Experts of a small language model.
Size: 9 layers, width 224, vocabulary 11707, 21.4M parameters.
Experts: 16 experts in each of 4 layers, 2 picks a token, a sigmoid router.
Training: a variant of SOAP for the experts, 586M tokens, 9117 steps.
Below are experts of layer 3 (counted from 0) of a mixture-of-experts language model. Rows are named gate (a neuron's input weights, with its number), up (a neuron's input weights, with its number), down (a neuron's output weights, with its number) and show model dimensions 0-111. Each number is 128 + 24 x the weight over its row's rms, rounded and kept within 0 to 255. Numbers have three digits each.
Before each expert's rows: "comes before" lists some tokens at least twice as common just after its tokens as in all text; "mostly gets" lists some tokens that are sent to it at least half of the time. This comes from a sample of Wikipedia text that the model never trained on. Tokens count by the router's weight.

# expert 10
comes before: " ", "0", "1", "201", "2", "3"
mostly gets: " ", " —;", " −", "–", " +", "−"
gate0:116122128112164136117111143086197122145111090132156161104150146125114133131163107113202144126100114141096138164148123130125116159126100090152104108170166101090127121124169133107114170107170136138140131105140143140116155093160140106149120125108111129124091106164164134130093152136164121167160130116171121148148131135125152162108108088144
up0:119143107086153153104157088102137120136128157154169108146124175112141136160134141167064111148107144067148166150100116140107091128130132124132132139132127113155145161112129130134084127153111144144116118159112165156103125190084105165112119137094139148125111140119133135102175103136130156118151092116126093146107141128136108083133138178142
down0:137122164129164114100139102138155126147156111100099150108160089143147114136158162070162113089136085148134150115141117087148118139128126112125121151142124133113112125144166078139168149114129101146113113117165138104114130114118129137169150088102103122132129101219139126105131122123157132134104143128149144082131147139095174162118105151146
gate1:169090149139107142139125107126173131137163142094095145174121111154140137115149096135122149145121102131136156119122115134119159105076100164099163169142111166113142115125137132131156139125107145093100157129128126116130124116133102152133102060109109106141135088133105106123113126108115148168133105121132113159103143109156085122047122099169
up1:149105108123101088140098075147144171121150159146110120150150121131118133123145152112119090139116131161136158156155166127079116156104134127104116140145119111111090152103129068118111173176125167158133154132154125047120117104094100094174143120141101112137131098140172132099095134092122146103130132097076135153139117118124098125086104102131
down1:138133146134137149152135144143131163115148158149136135132152128156169140126075173135114136137063113125089101140153153125120136140183109133162161145111156125113092121097165165115113141113121139148159096130099130169127052120127149097124062122128181156130115099152129111147129131140127115134113130136076079107128140125122124106138138121138
gate2:095105148124165113052083134172091127109119129129141056074131111141134073146129132133128142082146152098129131140125129143110117128151129132155114142105099114123179150145103145127148141145139171098094114105157151117166118162135111125169147100106124117168113110100155116133159143102164134090100124122128132111163108085121142103075162110159
up2:122094113114131125129097141145111165149144087109093127140145102139109100120114128120097138127133137133175104087115119144149115107099144133096112117111093134178149127170120095133089135139156128119140090135111137137137149134106142109155145155161116158113139126113109127145121147107144117123161120117129135096199133130139154151109158136114
down2:140169158170109141155127133127142121098133127148099117146159084074118099157126137127090115132143109136171063142102135096129093134119102163118147128116122133146102107115184130139108113126152150156137109109104169116131109116158159123138108106105135112101119169122120087112137092151130118134124117110147144146140094118098134146110105129121

# expert 14
comes before: "-", "|", "==", "The", "===", "In"
mostly gets: " is", " was", ".\n\n", "\n\n", " were", "==\n"
gate0:111128165189171129084094108130154179145089142087109131180124124149116109145132099133146166120150153128103172143135113116114142073157148113121137140149129144119139132152118113121119115106119093094161081148121150125131132089123135111137128086113121109134138138113155141115127131131087141139123168110147141094130076121125127169142104164073
up0:145119104141120158139117137139130164118120165130080116106130102098120128116133132174117114134120160103093144162156121136142153141117150113144164164153136131115159105160140096135106097161138100152105149137118118104124165102095118106147098142139141104118099134096083149101157155141119134139125148128146147126164125115093146169145155139148
down0:134150118124088138111141113049102085158135153179117106121123115131150138101101100137127118124153122145110138097138134148132130101130152158141157069149133130083113144172137124181121101138103173100162163135117119127137136124190140110125100178139102111141138102101128138122147106105165102085137138097159159166132124137169132182132157115161
gate1:090117159116115090122127128119088115138138132138159162117094133097140169094119134113079126166117098089104100140144127118123108106191191113147084161154135114129103123080104105122122117088092115184148134125154134153122126133157122154100142151100155137149131113083136140110106160101088141149101104167121120132150100154125100122117155143061
up1:141136150148124137121122128155129154114065101124161110109107154145099093131113079107131140098181142108085123121113120152131146109135141136099154106142141134163133153129135164121148119131130099097076106123115146174132130144134087117164133137107123177107133120116123102171081140158135156160147135139148099076138077182115169093157107128146
down1:125175142129119134128130068141107157126159135132163109108115147151086102148143138125135115100130125144130156157170140117112153133182153143121107097143179113141115116159112082089168128160104114138152140132146146131157177114147145124129097156115107139155142152152157112134099137106116107086161151104123100149095144122088120137104122130168
gate2:112112139115140120181129131108125131125139136166124134151169117121137100128098155105086113125068147138147108154079161110114152164124107170131089096118156171160132108118125097131120127157154118101142071121076149163180113102141104159083096127141103172120127106165140176125115144135103119104113145192107110120120134147109088133115153157126
up2:148100131111145137142135152119107088166171118109142150155135131081133136095129110129087144078104149124131113119096131141115116105086127123109111158152111147111169118177139146137115173146145119100094105125105094174136125142168115145121155150096190139160095111113133088170098147152125150158116127131090130069110126138142125090166126096155
down2:128091169136099179120152111128135123145111147100103144123085178127106104116115169113121170145179129104137112107120118130144137172135126118166109102151139135176090131116109140147125133135132111089134147118126087137094132107117115158108077099120129082138149120091156163131133121104130141103114147135112107116114148127117171162120131088103

# expert 13
comes before: " the", "|", ":", " a", " his", " an"
mostly gets: " of", " |\n", " in", " for", " from", " at"
gate0:143126153115115152098112126128133133112152156111161134182103145142122140125139121127165110142134152162128157127091106069111132098112130114115130113117111136128121083145100136116174085095100111137158076124176091130148135132156099121147175147135111087120101143090088154111113120098117112112140166141110106110137146138114079113148146122117
up0:176096095117134152100151144108144145139165115145162134117079108168113087130145120135113116156130136148165142145074144120135135137105113135142164108140115126141130105115128104167119130148108144137162156132156102113130129130133115135099126141111149138094147118138089148090083159104132113124138090117115083140091088151140142134143138172112
down0:119167148122127135144111141119118130162139129140119156104159132102129109116097108098111118115098127147105128133144095141130105105140136123152103149117135174110120142133104130125091119124132184146143142109135140141167138149157146100062158124098134108120119139110114145121133113163133166152077138140141167160143108139141122125115086116155
gate1:124123157077153096124144122129100099137122138147141144155140127164096132108134193133099129136110116165130135105170129108092084116131106118174149091128143193115117136120115154113156175117091158152157105141124179151115140152156130111131118112116126121117106098153156115151123132110147141153186100126155138165136104124133174133082124128117
up1:138084123161059112096132126148183141082132114145137151104188119128177131148129097108133122104126139138077149126135107143152150113125135097117090095126135109160121143104121161103130144089154107097129144105105127130122151134103107145148136086136135146132146114094152160120128145148102141162179050130134162115131121138125149082201085122119
down1:115111098148097109168118122117138120148107099139135113129135135121122133152155111176127107132093176161133123101108135130152143130098132074127088140129098146091119113134145115167125101120137122158155068134129162097117125109135140139125110116189142151131141219106148095149134088127136169125181127128109120119051137119082126164109124104114
gate2:142137137129123125119170136117097132130108112104158150137160147133128084142148156103109104162129089144115130147137135119109100115135072108153083167152155122140125142097172132138118111125095125156102149143115113121171160174142134081163130101134143115117148165070119132114109148149112116117140115089165136174135142120087124146150097121130
up2:168140110117143074129100124079092140130062152107140103133116097113138096105110156163127151105141163172150170128112110145184110121117082118132118148127121148107108128119163120124149109146143113085123137133109134151121132173101123098128149111116131143125127139082149120108157096130117140121110118104138095133126135116152122102121116186120
down2:117128158136121110071133128138131155125119099123120149133140116116092126145131141166119156154093115171124136141098127095096136116115130093165100137156107113118189112107170141101155144131090127144167127071178111132126099164144155120132113087153146137109124118122108117132122134119173130157143142121074167129126154138142131141149147116133

# expert 15
comes before: " the", " a", " his", " he", " it", " an"
mostly gets: " and", " on", " but", " with", " into", " where"
gate0:147153143175131136107129117156146094119124132164079096100127139148130119097120114109150127127132091115140163102137153114157116122145146127115159148092095166116146171111136121117126069084123129115139127141120120126143129162145143068113129109109127090208179090148125104156139147132115100139131156147141115123143179123102109165136160098132
up0:147099125091074114133135162130106128109096129116136121113138143146138139117128122102179115098143134110144113107139116136139175110119150126140077150127169151142129114139141131154119172137085147098133076127130167125107110138107137153146080099094137171114108145158125124130118071150153144156133153158095101127149144113118132147138144164127
down0:155142132137134107157135115134136135211126134145208108142148107129101144156122121136143107127100094128171088075161117134107137116098130106194165072147138106152127099150145149166121117097106132185133130145107137116143095103144104077145096126136142124089106127107150115173112108153118174151113090135129162116116121130123123135090137112133
gate1:148116144124136079111102087110127132143086120143137104141162157144141105128128124115102126149122134169138148109157128185164153092167129131133126132096089127084142108187115119168158107142127123117153136112148096114166136072129134104103135118155124160144153127158174128120151160099130125136104114110079126154100123084128128165163125105157
up1:087156093142114146093110097144091119086143146114115137080063117124111116147141133108107093108122158112124128154160136127134115117087140135131103130114162095158124118095121130151153124156137117136132186158116176129123181127179129131158102162167135097109140135130190083163107160120117138085113084121185090158144163158133105154132138105131
down1:094116143139095139124151095142148134110128160151112143124133140100105128118155122082110162141126209142114139149136128059121151147085109142088094110138137126150131118098102118092113197153117104141137142123127125136143157148130135122109161116111117131144152130121107111081063170124149118128096131189145143118131160110133165149113105095139
gate2:129132097144146129134104101127109136146094171118144105118104114128150098185155124122114106093119101117150134143128128141141125136152147147185170082107146107117089125166150127137142069107168144176122123118109121112119153132102163107124130121157124132112132117185126113139160180123079145118135164106097136144079166171152127072119159111085
up2:097117127158146148122100099082135134158126149126113096113115111143119111157146133124113097104093122124157146150117104089112134100158102141148123162130153124111134148108121136148160171150171146144148144179148151143105123158083092095085111155105135149087102111132131114118162092100087179149128133143135085139152108139137153101140089120077
down2:155172113166131151138116142096118082127117123138169129194156148128120140109095173174128144121143124109171109122130102123141143145157086145105137136139124146110139160142103113113122105136145171104125115135168144127112135161111148134130139116100175153147141135130140139151170106151119122117114131103109122135126118190112101164160172143112

# expert 11
comes before: " |", ".", "–", " |\n", ",", ";"
mostly gets: "10", "1", "4", "11", "15", "20"
gate0:148132082119117118121130150124185162104131144128130134152151112145134096105103117129155200193108139098122195180118134127153103097140099152167145121155122109117124178120161148156104155146131117166080118113105135110126139117104102137156152119107098110134162111128104123124129129140173099109108155144108134132139141172120098154152106118147
up0:143077143173142139150144129101120064133145068128127125119133089133134094173116150124132152101107146154132161110036116137141124117122153130113139095075132105150137139160156147116126097128078143133127162133153163141104126116168124169134113091152119114133115130124090122172108147100160162142139133109142139108136130124160099130125133131129
down0:124122180124136114119159180107107121113137164155103141144124174120147154122166176103081114112152087118122179146113109130150145168136098118167090144156170143084122127135133137146126121125114080129149098131115112115128109109130108112127077143154128120111135144136126121130167152138139094115083125120113115107114161120122175128094150147175
gate1:092135141094145115161119174131149104154091116133159138142118131153147122151130124174134115158100122168139125094117106116130143150138134104114115135169143057173110146100132177131100086149096128127139155133109151071127119194107124126156148158158106112151125134126118115116140172152087113126150144168129120108070123119146125150150137140115
up1:131113141134150145142119095140118121154166128087124138116108115099094135125125133162139141148127089066123089130134158101137148142090133124095112156114117090113126111131099151108105143115204167140069073132131136090159148133163142144079123143150117123095138066116117138102124147111173107116140122127113123104102165131126144143130132117082
down1:151107142105114154114138147114146131127083111106142156151139119147121137153103137134104129126124154134144115116139079099129134165147173134145118060131171123100070138126157133126128115137117136152104145144135086125115156095122128134132132193102136165140133103164111153115087107145100118138134150144109148172106123138092134171140170173173
gate2:102062130151165107168119138074117103146152135088114152125148111150124143107112133089168117147183113125167119116103145134122120145154117127093124136105114109132082136132145129103128144083103178122151146129120145115113128135101112088104117098131077107101116159121122122143142156141099160097181120127127142149130110117169156171122122136140
up2:148108142117149102094128153083124145118127120110123118124120157109139154117147162111156154159106141137141137111119117111103155134116188128097144171160112157079117142189112100153097151112111137114145141064109141128154163139141128166144122104138157086125120118148119189131132150124136071109151125106096108111101107127145101087114115161160
down2:112128137160128125139128115146164131148125153130100087148158178109096078166113146125150149124107137137145123160165134161152132153130083113132095130146120122117136121142088078162149168139127115151109112164155138111139128106146121108117136108139095140135148127070128087120119141122129124103154175113124109134142189126128158080106122131118

# expert 2
comes before: " The", ",", " He", "==", " In", " It"
mostly gets: ").", " States", "\".", ".\"", " England", " California"
gate0:146133082145148100162173128140133147158152086140103129130110089124153109158070153102111128120150135173118150155133105129151157147146134107155122150165176117164160149135119137163109132088125112162126170162128126136141141144115136126120123132136151112104173129117106091138114140137112136110119167126127118129147131073123116162121129123108
up0:115121092115127112176154174150153184149125150121129147125137135110165130117137134100152135157120120130139112155131162098125062174113158174064098095120125158111133100112186116128126134100128131150167149087077105147123125104108073145144167131124166146136151092138078159145088123122103120110140127096138104096119147122175153103113098163113
down0:100152169136145117135130112110153109125137162106109081102111128136130118125073179138186122113136124134131118145110142130123068115114151164106139084133117133097118179151128155119064137148112183143149164146179158141107131157130133134120143144113134134122121146145137127139134099128119144112166135158125129141113122139087145125136195118138
gate1:189142161113130121126109162112139145111099175130143121089074097134105086152104167164108104086119161120097121152108088123142125151080102103157131157158131122121127154130138108139145148142078148124081164116092158129120152133127150105143140114091125128155103132115133134109115143156139112131079135138120168163158140081101108142127156134168
up1:117153137134096101078122081150129128122111170154130079118125120143137143096175183133166123101147129159132108141143128133163158140114097159140154140151134144171177112068150124099120111157109136137112121161122129110126141139137141135122101121114129125144105171093094101138102112142135136132067135058135154118127113124101121107117140144150
down1:099127157152132117080124130165106125144122115104147119096098168124108138138157154143143168141134145102145155119123134178136126098116110131122168160153114132129115163126113136118154152088098095137126173118115098093090153137136185159153104114102103144129131155144162115140135144085130131108115122169113115172151102113084150146108139127105
gate2:120115151157117113160126128148093132119138113089111079121119142120088143153114144131124142156118109129137166143149101132130110165133086113158195119168168138135156091112097135127131147092135112129118133163150133119092150100153082122132184123111118116114145147135162107099126133102059130101119140095087104119150081103107128116170106129152
up2:114125112129136123139138147130145121109122143125152120182102075132125110157136145128109165071137125157089145105140125074096178094091096147150084121098130081122122152111172166120137157120097145102177111138092169132105145109152080138109143169140087129124118163118124156106118158186100113135136138159103135139139110122175144159164134100142
down2:144098181156096151143138130126142093101128104125121123164118150106141085156128185147122137122113151141149115156117094149123115142144097082112122144116145093157125100127115129088155096087173124157100134104099096144084122128112138098139165139086109134129115074138112142159109176080146128077111110096119123129164091116094102141121171168125

# expert 8
comes before: " ", " —", " \"", " W", " D", " L"
mostly gets: " |", "|", "),", " -", " –", " /"
gate0:136119122177082148114120149127149150131124165133170147150128146142126119136120090108124100147115156133115182147152116129137099148136112154136111136105127081099121167141177149143150141086130111126081063119155075107112147114104113106153135155136131143133116113119099156133117076163116090146083141110105113105076114172132137145111114091133
up0:098070121161100089098135098133113099113150135135128141119099116139132132172118150139156149099124108123159139128143149140131107170109146123104158180157103140115154114142096127111130147160152146096136147122144115098153126144160092104087110146171145115108094116101167116102101117077150077109174122108112132136123112138121072132121143134124
down0:097094162085143128092109144136150098178138134116120132102136150118136131148158061116091127124098146087094109140134116114116130077145079093164084151129132140117136120098151115101128162109120113092125137182145130145137073092154113125110111097140078141140117169181134126131140159144110093137105119145116164093153144106143178118151141120127
gate1:123138141116115151130159136140188115121134120102110138106135133133107102196140148094155119127091127139160102124142160113095132185158166107076138088111168098138112141139099143140159129144113153135140114133108135127144151109147124112127127104133087122109130117161106150107126152114136110137132138132143137151147142103111112126141115158141
up1:111097095145205143155125130100116133121117096119158106089121113134118130106127151138165122171154153081138124111155138120134172116125129090166088139107120096132154135137135152069108103135146126143129142113132127088132123109118132126128122104118148121146121092112131131139123095132107124139162121137143126087106211135139134089112162131132
down1:095172089114098089155112111131132140133127140098184174161104138156118119137110108136124195097120132155118132157134141133114130127128137206107081109131108133112105138122129131148131097159141119111133115147171087140126153133123177123130085165111128153184160102111144172104088109127127185149142142172117116139166112144123112107150101158153
gate2:163165107148123118099136204134146141121120144147096132114144100105125146132108102195158158126158148154060122139159154123138110098119146149145100119137121129145124148104092133128100154125170162143156121096118143139155111139094140174160120168146127137124098105090140120125149145132102131112149154122165173132110123076137144103124120110136
up2:146149117133132109093110167119140099145134138135139113136154132103123130139139150137112128139144093165126137141125122103140098128125092112104143147070172151135190091107123149163151171110149158120151087142088125145100138124120155154173088164132092101136125148131099163075150109139123060101150133196128165153114114101115098117136128126109
down2:060144141071132148146119139108156172120099129181174139075119127169132155103116185148114102115122142111115144138140131133140133100128148155177109099099133138118122171128172117090145125075112129101110132134127109148139153151120119186097122149146138089165172124124136146128092154140095163132121166095102132166105130102077145085137169148128

# expert 4
comes before: " |", "0", "4", "5", "6", "7"
mostly gets: "200", "201", "202", "199", "196", "198"
gate0:093139128139125153097109186175141108121107143099153159156137151122145134133105148146110132121143128139114117135120120143150142100105115087127091161144123133134170155115110117102126105114112082176152174158124119098088065101133109131162101120126145101128142165098119107121125129140169129126128137149131120119093114139087131106137107150133
up0:126142157086152151109142098121108148100153135143122122153169117130123143140140181144134129143123141095134118114163107188109131185129171132143134168130096184140132111134121165148157180172128152111097124142110090110130130179110105081114107169153113132137151142156086138124136138130098114148115070136111130157123123092124143147149125170166
down0:178072129128113124104134146146125153130127149084134120148148125131152117130157101142128165152105135140155177125151147140127117095182159144136122127126110125132155155109172130143092130117123074162107190105086135101167121113112126120165139129105129134146124125108142126160124115128116122134121129120103133126142126082127175153152115131121
gate1:105108069118171173092126099133107155122134132096137130096158100143116154133170143110105112093117091133147122096124091136165124150168183125138114099106103137087149121135099142144133145117104136129122096112114131122144119147108145106174149138105095186186077110111146108142146127155128119110116131148116136107136111104127161147123135141119
up1:148076125142153165143145144150173142160164136127145101143107117133163128149128108145148104132094139095145130135126136105130130106149104151134132140100108113130106121105146111152159165176178138139115132147135137146124191123124162188141123133123071132088165128122130120132142152132152108137149127121100128111091146108107095123139114103116
down1:131131172124149114132113124143124139117163130134155121142069158125148076136169115152114132122141145153162126114091142124141130127115105130100123155129115124103161137169138159129141122086119103111124108154145192138144099099157127139083110156089128099110175112109168142113111142073140138168114132153135130147148134108150157118110122148133
gate2:119134119122139104137124110117125115135085101150126132078139146173096107128141183165136114102122103121143135109125138147142143124095141102146123158107151115106083155098129150160144117188151100092108162145144127153169163143162091120144152106167139126111125141136086122167068123161130102130122137084179154105080100175137118132133153131123
up2:099102112176123139147106144157086109129157123143151096128128133126131099149148122145140151149140142115137123120087136123161137110129102131088119147150158117172131147096088114139128138090066160133119143155156085139101162145166162140113142160124146120139164167102128136158172105135134156124096125105138117160153086142135083108176086089133
down2:143124134123105081122097113169083141162119091095147114128147158139130087125117144076134139139106128119150107094102077144133129119133157118143144127118150155167158123126147143126108143137121204147124145149090143118080141172140113099149112111130133150117118118118124099144170099059090136148099129095106093095187112118154147097114106145105

# expert 0
comes before: ":", "-", "=", "\n", " •", " Born"
mostly gets: "===", "=", "==", "====", "Personal", "″N"
gate0:139086118087160152111114092124146136130160171122155099078100103139140148148137121131128100117136130144154097099119136160094124161137109113086087102151176121103132150105165140113156147134094142140111099122117116138130106115110127137095114116139164094120125124120115134112107135183138144168143121148111156140145125155152126154118084076144
up0:145103157113139157131139143088128163091116148135156145143103137072128130157144066138129091120104131118110135141131117137106154143135126129113122129108119159165178161105127127125133113113126121137149137130146098102136163185110135137122133139106152165102156140113141135117146144128164124083129139123100122140070122142164123105128074119127
down0:058168099108109144136099124148085121169128108164083186132164138124149127115109160125151142122145133147097132111113136140127125106111125129162162133129071109115123155159119125136125115132090123157156181179123101118127127146154178176072153124135125067123107147106145143121135119109137147126176112102157131128123132149124105151125126094157
gate1:108129112146096124128105138149152078089141137153103145101098149156162131139137106119115130139133179122150125108111114089118106137145155135168128099151081132122140126143130122134116103154175121136172114133143153147153144178143060115135109119186104124129121145064120072137134089108163129150154127131101171120167131134144107124118151102125
up1:134129154092154108109122133113095147147121099121178188145156136108161158141111134147140119181147111089121093127109120142147129129105104111135087098126110143122108119095112103097058159137167129119118085157141133110151117102158091094118122159147104114125122099106111107095132143136150109150129127139132102118113147083101120138156104161124
down1:120141078128122139124138140125165101105150174152058109118117150077085101118140097140140141108134114168127127116109117151112186124110123140138143121127113152114157166164147131114106138114169123117134193136104136148103139150125140103127191133106169143157116161129131173182109157109151077094132139157125160113100137126123124154109118140112
gate2:151112151078127124104132126130083129133096101122148124145165116152136098129152101118137153129129117114131134131146117097132109179149116093107108116143109116157133114120162107100134100133076119129141083105151088091112113131126121088138138137138150119172072137128113105128096204119148109124157135168087121165164164135114125088104132160102
up2:141124105126090129156126145127106135140138128108079082138160147135103099160168087107127127109142095115128131153104185154149135133078145099069152118145107137084105159083159145131125130149089107145097102125092130119113144143112094128148113140131143143101132103125112095131126131134120147096149183149108072135130150134107120111120147155123
down2:142145127141136114126160111154076128134119171091130100135098151116131111141118111111146133128096145119144125149137068117152134130117149104160125097150144090150153107080162107109147119122177133145152124124165143118130108134132105119146126164101139144135131126134162151142112155131128156141088100158120122111136180114118148074160127110128